{
  "d_expert": 32,
  "hidden_act": "geglu",
  "optimizer": "adam_atan2"
}
Below are experts of layer 6 (counted from 0) of a mixture-of-experts language model. Rows are named router (the router's row for the expert), down (a neuron's output weights, with its number) and show model dimensions 0-191. Each number is 50 + 15 x the weight over its row's rms, rounded and kept within 0 to 99.
After each expert's rows: a language model's description of what the expert responds to. This comes from a sample of Wikipedia text that the model never trained on.

# expert 9
router:48 61 87 44 60 63 13 39 44 51 39 45 65 62 49 54 91 54 45 38 43 61 66 67 61 43 40 38 33 50 19 56 32 39 23 44 68 56 34 31 44 48 83 46 30 46 52 26 30 58 36 50 48 49 55 67 49 61 62 08 49 53 41 65 38 48 54 71 45 39 87 51 39 58 55 30 78 46 62 54 33 70 67 33 75 60 28 51 37 75 42 69 59 43 55 14 49 60 69 46 37 70 53 47 44 55 42 58 37 45 61 33 38 48 59 39 69 32 51 44 50 38 43 70 61 43 61 66 65 36 68 44 48 47 34 55 40 56 73 45 48 11 56 43 69 61 64 63 48 41 34 56 67 55 37 34 73 47 46 85 42 45 80 57 53 34 18 48 51 86 74 42 40 51 61 60 72 32 52 51 64 33 61 71 40 58 34 50 67 40 52 42
down0:61 49 40 62 50 72 54 59 55 51 70 48 66 64 99 55 09 48 54 29 19 51 84 64 55 41 47 65 24 26 40 44 39 46 50 63 47 61 57 32 38 38 60 40 63 31 41 72 47 44 28 39 53 62 66 41 33 32 47 62 58 68 82 74 72 61 52 65 64 39 62 43 53 51 55 72 42 61 70 73 64 44 56 17 45 50 39 61 58 43 73 52 47 82 35 31 73 47 64 42 38 36 66 71 63 32 61 75 71 54 35 42 70 40 27 53 54 64 61 55 32 80 44 44 45 76 41 46 36 45 58 62 70 70 43 37 45 61 89 52 56 56 43 39 68 33 28 46 59 39 51 61 61 56 19 34 55 41 40 54 37 62 59 46 47 29 80 38 40 46 54 63 56 74 53 52 33 62 62 63 64 42 55 31 54 46 55 24 49 63 31 64
down1:50 42 37 73 53 63 49 85 11 61 46 40 69 57 43 61 41 43 58 30 66 56 58 31 70 52 63 41 50 72 25 44 59 60 42 55 10 52 42 49 14 66 29 47 58 41 77 51 61 68 67 58 38 67 56 59 87 70 35 65 12 37 67 38 50 69 35 46 31 64 34 64 97 39 40 28 47 61 31 25 56 51 43 32 33 51 44 60 46 62 51 64 19 66 35 49 38 37 31 31 41 70 54 58 60 34 34 60 61 68 71 33 59 31 50 37 56 48 48 57 51 57 60 42 67 44 54 30 48 40 66 31 44 60 35 62 67 38 36 51 39 67 52 23 74 51 75 47 69 58 84 53 76 46 35 51 76 64 49 63 49 32 61 53 39 52 70 43 69 46 34 63 50 61 47 51 51 56 51 43 58 75 45 62 41 46 32 65 42 61 48 34
Mid-word fragments, peerage lists

# expert 55
router:60 77 41 32 47 29 93 46 50 39 61 45 65 51 49 55 65 40 45 31 56 36 46 39 40 50 28 60 40 23 74 48 67 55 37 39 55 44 61 72 52 45 47 59 55 49 45 66 47 49 45 70 45 57 37 61 59 63 61 69 38 37 51 56 49 45 83 63 34 64 58 56 60 37 50 42 64 26 26 43 34 31 52 58 62 36 31 43 56 56 43 60 17 20 65 46 32 46 28 72 69 69 52 56 14 49 66 55 73 51 51 26 47 52 47 63 57 76 46 45 40 41 46 62 24 90 64 26 32 58 63 55 52 35 50 46 31 70 75 58 39 51 41 34 45 51 70 43 42 88 39 27 12 31 46 61 73 48 21 60 48 58 17 38 52 69 72 38 58 38 57 35 46 40 38 69 25 75 56 63 54 75 54 68 37 66 59 67 38 64 48 56
down1:48 21 10 24 55 52 57 47 65 34 45 66 07 62 53 71 27 42 61 59 36 63 58 93 49 53 62 49 47 12 49 41 33 42 66 35 13 52 61 35 54 39 78 67 75 68 53 61 41 59 43 51 55 51 71 53 68 58 40 47 32 55 90 47 52 17 42 55 59 55 30 36 26 51 62 57 41 27 46 62 66 39 54 37 43 55 59 58 37 49 43 28 56 56 46 76 64 56 77 76 45 47 59 41 58 58 46 32 62 40 41 39 34 61 63 40 38 44 32 74 39 56 62 49 46 53 67 69 65 63 51 50 24 56 21 44 55 51 59 44 52 59 52 56 58 15 48 57 51 79 63 42 49 47 33 50 21 39 54 54 42 67 70 52 35 47 71 53 85 55 53 52 73 62 30 55 71 34 68 48 80 42 68 54 53 43 31 49 49 64 49 48
down2:25 70 38 40 55 47 43 48 41 60 62 43 53 40 41 33 53 81 66 40 51 36 57 76 46 48 69 47 37 19 50 56 47 59 37 31 20 62 48 38 63 42 61 36 47 40 51 46 40 44 56 40 56 46 57 51 28 48 84 57 57 52 54 58 41 43 27 50 41 52 53 58 69 71 59 32 55 40 27 49 54 26 58 29 30 21 52 36 59 37 46 52 02 40 43 53 67 29 34 49 82 36 37 50 53 59 46 44 58 63 43 51 72 34 63 49 72 49 62 53 45 48 76 40 69 68 67 51 54 54 59 49 52 41 64 43 23 30 51 57 29 45 99 67 45 74 56 71 35 76 39 54 53 46 62 24 43 42 39 57 68 79 36 26 50 40 50 66 70 39 78 50 92 68 48 39 52 40 66 38 43 57 56 71 55 50 07 67 59 18 46 44
Commas after proper nouns

# expert 37
router:43 38 61 63 45 30 38 58 45 40 41 44 99 50 45 43 61 43 37 41 51 41 45 39 49 54 36 34 71 44 65 40 63 34 49 46 43 52 42 43 37 71 64 46 57 59 67 63 64 48 55 57 34 52 38 62 84 68 67 42 16 64 33 47 68 78 55 50 54 13 28 99 26 59 55 37 39 33 53 44 85 50 09 42 48 91 53 37 75 42 50 73 29 41 74 34 22 45 50 63 63 66 41 31 59 61 60 47 34 50 44 52 55 59 74 47 32 59 51 55 57 35 49 41 35 53 44 38 78 39 53 63 42 55 54 51 62 43 55 57 32 68 52 61 61 43 41 64 53 37 53 66 86 47 41 55 65 44 44 38 31 46 35 32 55 42 17 35 49 55 66 64 50 39 44 57 82 66 56 51 42 60 41 58 26 77 60 44 68 44 46 75
down2:68 33 51 21 57 32 40 66 44 90 39 38 41 17 26 37 30 45 59 53 41 56 50 43 57 38 42 37 67 57 45 69 64 84 39 66 82 67 52 64 59 44 48 37 31 24 55 43 53 64 48 48 68 41 48 49 42 41 62 49 47 60 44 30 36 30 52 83 43 34 58 44 24 65 43 30 21 38 12 34 54 37 52 51 57 60 55 51 55 30 55 41 58 67 69 47 52 38 40 49 34 10 50 57 43 35 33 51 51 27 59 57 62 66 43 47 40 55 32 53 55 46 55 33 51 34 43 33 62 71 51 83 51 48 44 23 51 55 33 83 67 36 32 61 14 33 43 62 68 66 54 43 37 69 32 78 49 56 40 25 61 46 46 59 65 69 53 44 66 50 63 59 33 53 54 44 45 73 45 46 88 26 14 39 45 64 59 53 50 26 61 36
down3:53 72 62 56 60 26 60 84 68 55 38 50 43 66 41 49 39 38 31 49 32 68 40 38 40 47 59 26 27 50 50 27 24 56 64 50 21 52 41 63 55 34 44 30 52 81 56 48 42 33 65 35 44 60 73 55 62 63 78 48 33 54 58 25 36 49 51 51 54 64 20 42 51 49 61 55 40 54 88 61 53 46 52 28 46 49 47 71 56 17 39 53 44 28 29 66 21 47 44 55 26 68 44 56 30 65 72 52 64 44 27 37 29 32 56 43 38 38 65 52 67 31 44 53 49 40 75 13 26 53 19 22 57 62 43 62 39 64 67 37 58 48 41 72 39 54 58 86 23 35 47 45 44 53 64 55 46 69 24 45 37 48 73 78 43 25 49 64 69 31 52 64 61 53 58 24 44 66 40 42 47 52 72 43 51 41 33 60 39 38 49 75
Table cell openers

# expert 7
router:78 64 50 60 34 71 72 65 43 36 21 49 46 66 76 69 30 85 12 66 55 29 39 75 37 49 33 53 47 50 51 59 51 53 48 30 38 41 52 76 44 75 47 23 61 46 43 33 22 38 60 34 59 48 27 47 65 56 56 64 60 27 40 63 56 49 53 84 32 36 40 49 62 27 39 72 82 45 66 82 65 30 46 44 74 28 60 63 49 43 51 50 48 35 67 53 38 59 45 52 25 42 66 48 57 55 58 39 34 47 48 53 45 50 70 59 67 52 80 57 90 67 34 37 51 35 41 58 32 48 50 43 41 37 21 34 67 69 70 35 52 53 40 44 42 71 46 35 55 55 41 34 63 51 67 54 36 38 54 47 82 48 26 52 33 78 50 41 40 42 56 40 79 39 41 57 31 59 61 29 44 31 52 34 34 42 67 58 65 39 26 57
down2:51 59 41 46 48 51 48 43 63 35 58 50 47 49 29 46 79 59 50 50 34 68 60 59 52 51 47 67 63 36 65 29 73 45 50 40 00 68 48 65 51 48 28 43 40 58 47 37 45 72 57 64 10 49 43 70 48 64 40 71 40 60 36 65 43 62 84 34 36 34 54 85 56 49 51 60 51 61 68 47 39 34 57 41 38 36 74 36 30 27 63 44 40 11 76 43 30 35 60 38 59 30 32 43 40 79 50 40 45 35 52 68 59 45 79 51 46 63 91 43 53 34 48 80 70 47 56 53 46 47 19 52 57 38 84 63 40 52 26 32 44 60 85 51 45 75 52 50 47 53 74 74 48 54 73 45 55 46 74 19 55 50 33 63 70 63 59 56 46 52 54 57 39 43 22 39 47 43 38 48 52 72 54 30 41 74 45 61 45 47 59 53
down3:21 39 28 27 49 28 60 36 60 40 48 69 42 44 27 43 48 32 31 26 34 58 59 65 68 47 51 47 57 28 27 32 42 40 77 61 28 17 73 51 49 62 71 77 45 70 31 71 47 64 53 78 51 60 43 43 67 44 57 45 67 44 68 45 43 81 26 52 57 48 61 43 48 71 41 33 53 49 54 61 51 48 48 51 54 50 54 39 54 31 32 28 85 37 40 28 31 51 82 25 30 47 46 36 38 25 64 70 58 66 41 40 87 37 53 50 48 36 84 27 66 57 54 35 63 10 58 29 61 63 46 28 45 57 32 51 33 56 62 52 51 32 37 51 76 49 37 38 56 57 69 56 56 36 46 64 21 58 37 55 58 30 46 34 47 73 56 51 47 48 66 49 50 37 72 39 52 39 49 56 46 63 57 75 53 33 51 49 32 50 80 76
Titles and field labels

# expert 62
router:53 54 62 40 64 56 40 52 55 37 27 50 41 65 49 57 54 58 43 97 36 71 71 77 61 72 22 44 44 53 67 41 54 73 50 55 56 56 77 69 24 58 22 38 38 48 58 73 56 45 85 47 46 50 61 51 57 44 80 61 92 61 63 57 43 48 65 53 42 48 54 54 49 41 28 67 73 61 51 32 37 50 45 34 34 49 56 39 49 74 49 80 66 53 68 35 40 74 51 59 53 45 78 54 47 62 72 51 58 29 48 80 26 30 45 64 34 46 26 56 39 64 51 37 57 51 53 32 55 47 50 62 46 12 48 46 51 45 46 69 51 27 57 22 24 37 71 44 52 56 72 47 34 42 75 44 68 26 34 56 70 62 28 42 56 65 61 54 30 55 48 68 70 24 54 64 65 35 64 61 47 56 41 81 36 38 34 62 76 68 55 66
down1:67 68 38 38 55 39 53 51 36 60 38 61 41 46 35 74 25 49 49 41 61 62 35 59 11 67 37 53 57 16 64 77 67 42 20 74 00 47 46 53 60 38 39 54 48 26 44 64 60 59 68 21 76 54 53 34 50 38 61 51 42 29 53 50 43 67 37 49 43 40 48 30 41 47 39 45 31 47 35 58 56 22 62 52 63 42 49 58 47 35 49 53 41 30 57 52 48 36 37 37 55 42 43 87 40 79 37 79 48 26 58 14 39 52 42 55 84 61 34 38 46 40 29 69 23 44 59 81 47 46 58 40 66 57 54 38 60 58 43 42 75 53 50 41 55 40 70 37 36 52 53 81 52 62 46 31 44 18 52 17 28 70 52 53 50 41 54 43 31 60 40 19 33 75 44 40 57 51 55 62 76 40 47 56 39 59 55 32 58 50 28 64
down2:51 03 60 43 64 55 42 52 43 38 55 52 40 47 47 38 31 52 42 27 39 67 43 41 46 25 27 53 44 35 71 36 28 51 23 52 44 54 69 64 56 84 15 53 68 69 61 52 68 60 54 28 60 55 73 57 48 33 69 53 60 40 47 56 33 24 44 30 60 38 51 69 54 70 24 45 54 54 31 30 45 41 41 52 51 53 32 78 47 65 89 65 79 53 44 22 42 29 64 41 52 39 44 51 42 59 68 39 67 43 65 47 40 80 33 66 49 36 44 50 62 63 45 52 27 79 46 20 14 40 60 44 61 43 52 45 53 51 44 36 64 42 58 14 53 53 73 41 72 49 43 76 56 37 68 32 53 32 65 41 45 41 38 53 76 39 31 39 55 73 62 55 51 28 58 49 62 47 43 77 67 58 21 49 28 55 52 63 29 63 31 40
Roles and occupations

# expert 0
router:64 67 59 45 53 62 61 09 63 52 39 39 51 59 29 37 41 36 45 54 47 57 34 46 55 39 73 59 47 26 59 72 64 57 72 35 22 54 35 78 72 44 37 29 55 35 43 28 66 58 48 60 50 46 31 30 49 55 49 41 62 45 57 23 55 50 52 41 58 56 64 54 59 43 50 55 67 49 15 61 63 42 55 46 59 25 57 21 59 78 51 47 35 36 37 65 58 70 34 57 61 66 52 67 63 65 41 56 38 45 59 43 98 68 53 52 44 57 57 45 67 37 92 57 32 33 54 58 11 94 22 46 25 38 62 53 53 49 71 36 26 74 59 65 48 33 49 61 43 23 30 44 27 48 61 50 10 25 23 54 55 43 65 51 42 50 61 58 61 37 52 42 55 66 65 57 42 47 23 36 53 55 33 47 34 61 48 60 52 61 66 58
down0:55 75 49 51 41 63 68 70 57 73 58 29 77 36 37 49 70 43 46 60 39 39 30 20 71 43 81 64 43 26 42 81 64 83 35 59 40 66 42 39 61 67 39 44 77 38 40 38 67 60 68 28 49 31 33 34 41 69 50 48 51 32 45 42 56 53 42 67 44 43 68 35 45 62 37 72 58 60 34 51 63 35 43 40 31 57 41 55 50 45 28 56 61 51 56 91 99 50 20 68 49 36 35 47 66 67 59 36 58 60 55 60 29 48 47 56 55 65 56 65 40 76 59 43 65 50 44 83 38 65 66 49 56 59 58 56 63 37 83 51 44 30 48 43 35 76 45 72 67 42 56 57 35 56 61 57 45 41 67 77 41 70 45 38 07 45 55 58 53 43 25 52 26 42 21 46 51 38 45 56 39 52 38 56 56 63 32 71 39 46 43 53
down1:45 60 48 26 34 58 61 70 49 72 46 57 53 59 66 53 30 69 63 57 50 14 43 35 79 15 39 44 50 52 31 47 61 51 32 35 33 19 55 33 71 56 50 46 72 62 37 43 43 53 45 53 39 60 64 74 42 41 39 61 49 44 37 65 48 41 65 45 57 58 72 40 44 41 25 50 46 51 94 72 27 54 28 52 29 47 33 55 29 47 78 61 55 56 35 44 68 58 78 77 62 74 47 45 64 41 65 62 63 33 69 62 61 54 56 73 82 29 48 54 35 44 55 34 36 42 64 60 18 50 43 64 16 64 52 62 30 57 56 46 30 50 55 53 56 55 63 35 63 64 35 80 82 60 33 63 56 48 55 61 83 51 83 65 67 57 27 47 45 73 22 34 59 47 64 49 41 46 39 61 48 30 61 62 64 39 61 46 69 61 48 68
Commas and list separators

# expert 12
router:58 29 44 50 47 51 22 44 70 72 57 54 49 48 52 14 57 30 61 42 56 48 68 67 18 36 14 29 52 46 70 74 47 55 44 38 61 54 50 52 57 31 60 69 67 67 60 81 38 74 57 59 51 57 31 38 51 42 40 46 37 41 59 64 50 34 50 53 41 63 42 52 46 27 65 53 50 26 48 33 67 44 57 15 64 21 74 42 42 49 30 56 85 43 54 52 55 53 33 73 62 29 54 56 57 46 63 58 62 70 55 27 42 49 42 74 46 67 51 56 60 52 41 61 46 51 46 71 52 38 50 65 63 26 68 27 29 30 64 61 47 38 58 42 74 37 52 32 57 60 23 21 37 22 29 64 53 71 65 54 79 50 26 82 67 54 27 19 38 58 58 48 59 27 57 55 38 33 30 56 31 57 60 45 30 69 20 40 32 66 48 43
down4:27 49 46 49 39 58 51 68 56 54 60 46 29 57 60 79 34 31 57 80 37 60 41 51 71 37 55 50 65 50 48 43 39 84 58 63 51 66 27 38 48 36 99 72 33 25 34 56 45 51 23 64 46 66 49 54 34 53 23 61 53 48 54 52 63 78 39 52 45 56 52 36 44 41 25 55 60 40 49 51 43 54 59 29 26 19 55 42 68 59 43 54 68 67 76 46 47 53 49 69 50 97 30 44 66 43 48 68 53 40 46 39 41 45 33 61 66 74 58 61 04 31 35 47 75 49 59 33 46 69 55 57 44 49 62 78 49 40 67 60 58 36 57 37 32 84 68 76 39 25 31 42 44 43 38 47 33 56 32 51 32 54 66 57 61 55 41 63 25 27 67 53 52 40 43 35 53 40 19 46 56 64 65 45 58 24 63 60 64 44 42 45
down5:42 75 24 24 42 44 38 26 13 35 80 23 48 36 61 42 41 21 62 57 60 66 48 33 36 64 44 31 41 49 58 69 48 53 47 50 52 51 41 41 42 53 48 44 32 58 60 70 39 25 26 55 51 43 56 38 90 48 30 62 60 51 54 31 66 80 36 93 60 54 34 85 40 56 55 57 69 42 52 63 63 55 70 45 31 49 68 61 53 68 37 44 37 47 77 29 42 49 51 44 55 64 38 50 55 52 52 39 32 44 32 42 45 28 60 35 51 54 61 42 60 66 29 55 49 63 57 67 38 33 52 39 56 77 45 37 50 70 50 36 39 49 66 70 36 51 31 40 59 49 54 28 50 45 66 79 29 74 74 31 35 78 30 24 39 41 28 48 64 41 67 49 44 68 65 29 25 28 40 24 70 30 45 41 50 25 74 52 46 50 57 47
Title "of", unit names

# expert 46
router:39 69 52 46 23 30 73 19 38 82 45 67 65 76 61 40 49 51 26 79 45 51 60 34 60 68 41 72 50 35 56 71 58 58 38 75 51 57 73 20 62 51 13 18 48 25 42 41 88 48 54 37 63 63 44 46 43 49 38 75 40 48 10 57 47 77 58 55 65 48 45 57 41 64 53 49 54 39 65 58 51 65 34 50 63 47 50 18 27 65 27 73 41 36 15 41 54 63 53 40 67 62 48 46 47 30 74 54 50 53 73 51 78 51 69 49 45 51 62 73 48 43 65 83 35 40 50 39 66 46 40 34 23 68 43 47 61 56 84 43 26 45 55 45 40 37 42 71 23 57 63 54 75 52 45 43 69 31 42 74 42 63 42 77 27 42 40 57 64 60 68 69 38 45 48 42 53 42 39 45 49 49 44 46 46 51 54 40 51 49 48 54
down1:59 67 43 28 48 31 58 61 31 65 71 59 61 43 68 48 61 52 62 44 25 71 58 51 43 38 40 56 31 46 54 22 37 75 54 40 00 47 04 21 85 56 40 38 42 71 46 37 73 34 67 45 41 42 41 36 25 56 78 59 49 20 59 58 47 39 39 42 38 47 49 49 72 53 43 35 51 55 54 47 52 60 42 44 41 43 43 59 54 45 35 62 76 59 31 56 50 47 38 58 37 63 51 53 28 44 41 69 38 74 66 52 21 56 63 61 69 72 40 59 28 42 61 62 65 56 68 47 53 64 67 59 43 39 59 39 51 31 30 59 58 43 75 33 17 64 77 45 47 42 54 19 29 52 38 47 62 43 68 43 60 67 81 45 60 76 50 51 40 34 29 65 52 16 39 57 36 57 68 76 42 64 57 54 63 50 55 44 52 42 27 31
down2:51 49 49 27 70 58 63 73 61 48 61 36 28 42 22 37 37 48 58 49 43 52 65 70 31 45 70 54 47 49 24 33 28 77 53 43 35 46 41 37 63 63 35 53 51 24 62 48 45 50 36 52 45 34 58 50 51 45 51 60 52 42 43 64 62 60 80 24 53 60 48 21 57 66 70 46 69 47 60 43 58 46 50 54 35 74 51 66 32 41 42 29 50 25 58 00 76 37 36 29 67 48 58 33 44 33 33 26 41 44 42 65 34 46 34 57 21 34 47 24 33 26 59 17 21 22 28 34 56 42 56 51 47 66 69 53 61 68 59 86 61 34 47 49 43 62 43 36 50 41 54 67 62 10 28 63 34 44 61 50 53 40 39 58 35 33 65 54 26 37 50 45 35 53 48 56 57 59 51 50 65 68 74 82 70 73 50 63 37 36 46 62
Action verbs, scores

# expert 32
router:41 47 70 39 50 58 28 50 30 66 55 51 35 68 41 81 63 59 61 17 52 65 62 41 31 55 57 59 22 48 56 65 76 45 46 34 54 77 61 77 35 53 51 47 45 42 33 53 22 40 49 64 61 43 53 77 70 72 80 39 50 41 29 67 36 35 58 30 56 66 56 67 65 50 28 47 44 70 53 45 63 29 52 46 62 52 45 42 38 66 58 35 56 53 64 34 52 62 32 37 68 18 53 45 58 34 65 35 82 79 46 30 62 70 46 74 42 49 77 51 41 40 57 56 71 31 72 49 48 72 60 29 73 38 51 37 51 65 50 67 25 38 26 65 50 89 62 44 48 45 35 49 41 71 45 38 78 38 52 53 38 32 45 40 41 43 57 22 50 52 38 72 81 30 39 54 69 61 68 57 61 47 43 62 42 42 17 68 58 43 66 79
down1:63 41 63 34 46 42 50 32 42 64 56 56 59 46 38 47 33 32 29 45 74 36 47 38 53 19 78 46 43 36 61 70 68 47 68 57 38 51 59 63 46 56 40 50 71 26 32 72 43 52 57 59 38 55 29 48 14 50 63 44 91 79 48 77 52 59 27 64 57 53 42 38 53 44 48 72 86 40 67 58 41 52 41 51 41 48 53 65 06 21 45 83 42 58 58 58 83 64 34 58 70 45 74 71 37 41 48 39 52 20 50 62 45 42 58 31 24 35 58 42 62 56 63 61 70 61 36 47 59 46 67 37 32 35 46 38 54 52 69 62 53 27 43 38 55 55 56 41 35 63 53 20 41 45 70 60 23 45 75 55 28 45 29 48 77 49 46 57 81 45 65 59 57 70 49 37 74 23 58 55 42 51 60 32 56 77 30 54 36 51 32 47
down2:52 44 55 40 69 55 40 64 21 62 24 61 35 26 49 62 61 48 50 63 62 70 77 39 43 34 35 53 69 61 31 72 32 44 07 43 87 83 66 78 64 80 31 61 65 29 39 54 52 90 54 46 34 73 52 55 59 33 43 66 22 48 44 57 33 55 58 56 74 66 47 31 76 70 15 42 36 37 16 63 42 74 62 46 46 44 55 29 17 38 49 39 63 56 60 46 20 43 63 31 52 39 51 88 40 56 51 55 56 38 44 60 37 65 68 25 52 38 50 62 51 33 48 42 73 58 52 57 29 47 30 46 56 60 53 48 38 69 45 42 53 47 60 62 52 44 28 41 61 49 67 53 53 48 38 39 61 56 60 73 36 60 16 51 40 55 52 45 50 39 34 44 35 57 29 52 48 45 38 44 54 43 63 41 48 50 67 34 40 43 52 84
Table cell separators

# expert 28
router:60 29 76 36 41 40 37 55 42 56 29 65 30 39 85 40 51 69 74 48 49 44 46 45 49 52 67 53 47 66 63 52 57 62 59 27 46 66 43 50 53 65 74 43 36 30 60 65 47 57 57 29 49 47 13 45 49 54 67 55 41 53 83 60 40 37 58 57 46 51 66 78 54 46 63 74 58 56 54 29 36 39 40 24 37 69 58 25 44 73 55 77 54 64 33 52 58 31 46 67 58 60 75 61 74 42 50 45 67 68 37 58 40 66 39 38 41 99 68 25 20 41 28 60 67 57 43 57 53 56 25 60 55 51 50 36 76 66 61 59 63 55 43 36 44 58 49 67 32 43 60 37 71 48 57 85 37 08 58 37 68 65 52 67 45 30 58 49 53 54 68 47 50 37 53 61 68 53 68 28 37 70 32 76 45 54 71 44 79 70 56 29
down1:07 56 29 56 66 19 76 57 31 62 57 32 54 63 54 40 42 70 41 51 25 41 64 59 61 60 39 36 34 55 61 56 48 70 57 35 54 54 61 56 23 66 58 45 54 71 64 71 62 48 47 29 35 52 58 61 73 47 64 38 54 57 71 61 90 32 44 51 83 45 47 56 65 30 43 37 62 64 61 46 37 48 77 45 44 59 38 54 41 75 36 36 74 53 41 52 73 50 41 48 46 34 26 79 76 35 63 35 36 45 47 56 83 42 50 71 55 42 62 34 68 63 64 18 51 49 59 68 33 35 59 58 54 26 40 31 42 24 70 38 63 50 20 81 55 21 54 51 55 64 39 44 68 67 48 43 26 66 35 44 27 75 36 35 53 53 33 40 52 40 57 45 47 48 51 77 50 47 46 40 02 46 49 50 56 57 49 44 70 36 51 39
down2:67 61 47 49 40 54 47 54 52 49 67 77 26 68 42 71 26 24 41 65 66 29 57 74 40 42 22 57 47 23 52 46 68 44 40 36 28 39 45 46 43 50 65 45 66 57 39 53 20 41 63 25 61 52 40 64 34 29 61 41 50 58 33 66 29 37 55 58 08 42 52 47 62 56 45 33 78 54 49 36 39 20 39 56 71 45 31 62 57 72 40 74 42 31 37 45 34 29 43 61 82 52 60 55 51 62 47 56 58 55 54 41 71 40 79 44 41 61 32 70 45 50 47 79 77 84 90 48 30 30 24 63 57 54 41 61 53 44 47 60 45 44 43 52 49 70 57 59 33 78 32 68 62 30 35 29 41 53 35 76 47 63 57 51 64 71 42 63 40 51 55 84 72 70 28 68 41 49 30 41 56 44 34 38 55 46 51 24 55 54 38 37
Prefix pieces, place names

# expert 53
router:39 54 35 77 48 33 52 30 63 35 37 49 49 66 44 72 34 62 67 36 59 60 51 62 51 43 64 32 53 22 32 70 37 58 37 15 51 32 52 33 64 58 68 20 44 55 37 44 59 56 48 64 81 49 30 57 28 68 38 69 55 45 53 52 45 26 39 48 18 62 67 32 65 55 49 36 54 38 47 39 49 19 42 50 52 64 63 40 91 63 29 57 65 68 52 72 43 74 61 68 41 40 41 15 49 40 42 61 53 48 38 53 45 20 47 75 71 58 54 50 80 14 61 45 45 48 44 46 33 57 38 31 32 26 52 46 18 14 39 64 44 30 60 66 54 55 34 35 46 50 29 47 54 42 71 37 74 40 37 29 31 55 72 62 60 22 51 53 60 52 46 14 31 64 55 46 44 60 47 63 40 61 56 44 46 80 46 66 51 39 40 45
down2:43 52 53 48 49 41 43 66 71 18 64 47 56 54 39 55 32 71 58 51 51 42 73 65 30 53 57 33 54 47 15 44 53 66 52 77 62 37 81 46 57 70 48 67 71 47 60 15 86 60 24 38 66 95 73 48 37 52 48 60 49 56 56 37 67 53 36 61 36 47 62 54 85 42 66 45 78 44 92 56 43 52 43 47 65 47 50 44 30 39 40 39 57 62 32 39 62 59 39 36 39 58 41 47 73 55 50 46 47 25 66 55 72 46 66 46 44 63 70 62 57 78 53 74 48 38 58 13 79 45 39 55 59 41 61 36 76 62 30 55 49 37 61 46 76 54 63 40 42 62 54 60 46 74 34 61 34 44 52 56 74 61 64 46 68 52 58 55 47 57 23 29 34 26 43 35 59 45 40 62 17 41 44 26 79 52 72 41 43 50 65 48
down3:30 46 62 46 61 31 19 56 36 69 22 53 32 62 74 63 69 54 54 59 31 46 58 20 41 35 58 43 73 34 46 39 19 36 45 73 43 51 40 56 51 51 35 37 22 51 68 46 67 62 41 66 40 53 47 52 64 51 05 61 31 48 64 56 48 71 55 28 33 35 34 51 70 36 60 52 41 59 63 59 40 53 68 46 39 47 50 54 20 28 33 45 55 56 63 53 51 44 48 26 49 51 52 44 65 59 47 34 28 47 37 50 71 55 38 31 24 43 72 52 41 77 52 76 41 56 62 48 47 58 23 50 40 50 71 32 72 91 77 44 49 52 39 81 50 65 65 70 64 29 48 39 43 59 51 76 15 47 46 43 58 65 31 54 51 53 63 44 26 65 55 39 54 39 85 41 43 53 51 52 43 41 43 91 54 43 40 52 77 23 74 35
Mid-name word pieces

# expert 14
router:23 33 53 44 86 63 47 66 59 59 59 78 58 65 49 29 55 63 58 32 62 76 62 49 58 70 41 58 67 56 17 80 52 70 30 56 60 57 73 39 29 50 93 42 39 41 56 59 48 54 29 71 50 15 25 42 47 47 35 51 46 67 59 38 50 43 62 50 64 61 69 45 16 69 49 47 32 51 36 72 29 58 56 67 52 31 39 43 36 56 48 51 46 41 48 16 53 60 67 25 40 58 61 57 60 58 59 48 52 50 49 24 96 43 63 46 42 59 40 70 48 67 10 47 36 63 47 45 67 54 27 47 76 57 36 34 60 53 46 52 41 68 46 65 27 61 23 38 40 71 63 65 46 67 36 62 62 58 37 60 62 58 46 38 47 31 30 58 45 61 22 53 50 59 62 42 73 33 31 69 43 49 71 79 66 61 53 43 63 55 51 56
down4:61 57 79 53 44 32 60 74 89 67 57 48 46 58 43 32 58 38 54 20 37 42 50 53 64 42 66 50 51 51 56 50 37 60 52 25 70 62 64 38 31 36 62 45 55 45 63 31 49 33 56 43 55 42 69 35 43 54 31 66 53 53 79 56 49 45 41 54 63 59 44 61 52 44 49 40 41 62 02 46 53 72 44 54 52 75 43 68 99 41 81 29 36 50 22 51 65 55 36 53 51 45 48 40 61 82 75 61 43 47 40 39 41 52 82 53 48 58 47 73 52 06 49 40 82 59 73 23 41 58 60 46 48 38 73 45 64 64 53 83 66 53 73 54 67 32 41 33 44 71 37 72 59 49 46 61 56 63 64 64 38 38 35 65 45 64 61 38 24 54 71 40 51 43 80 69 37 45 48 61 38 63 28 60 34 35 35 38 41 56 71 49
down5:45 59 78 78 53 57 60 63 54 62 59 52 44 40 53 52 54 50 65 63 49 54 28 74 71 14 45 50 70 60 75 33 37 36 56 35 55 57 43 33 48 47 60 29 37 51 52 39 81 37 56 51 58 38 49 30 51 50 57 67 59 92 52 54 31 61 38 35 54 28 43 73 37 43 58 73 54 25 64 32 37 35 71 48 30 63 48 56 68 64 45 59 45 16 39 58 50 49 29 64 76 60 56 52 22 51 28 34 33 61 52 39 49 61 22 47 43 55 53 21 58 79 57 40 53 57 27 08 70 46 59 70 41 48 61 40 61 59 45 65 40 82 58 19 27 44 86 47 50 15 29 56 63 60 65 48 41 57 66 61 64 44 62 56 52 64 49 39 62 45 51 59 54 40 75 51 35 49 53 25 29 46 59 56 32 71 65 40 49 86 65 35
Section breaks and headings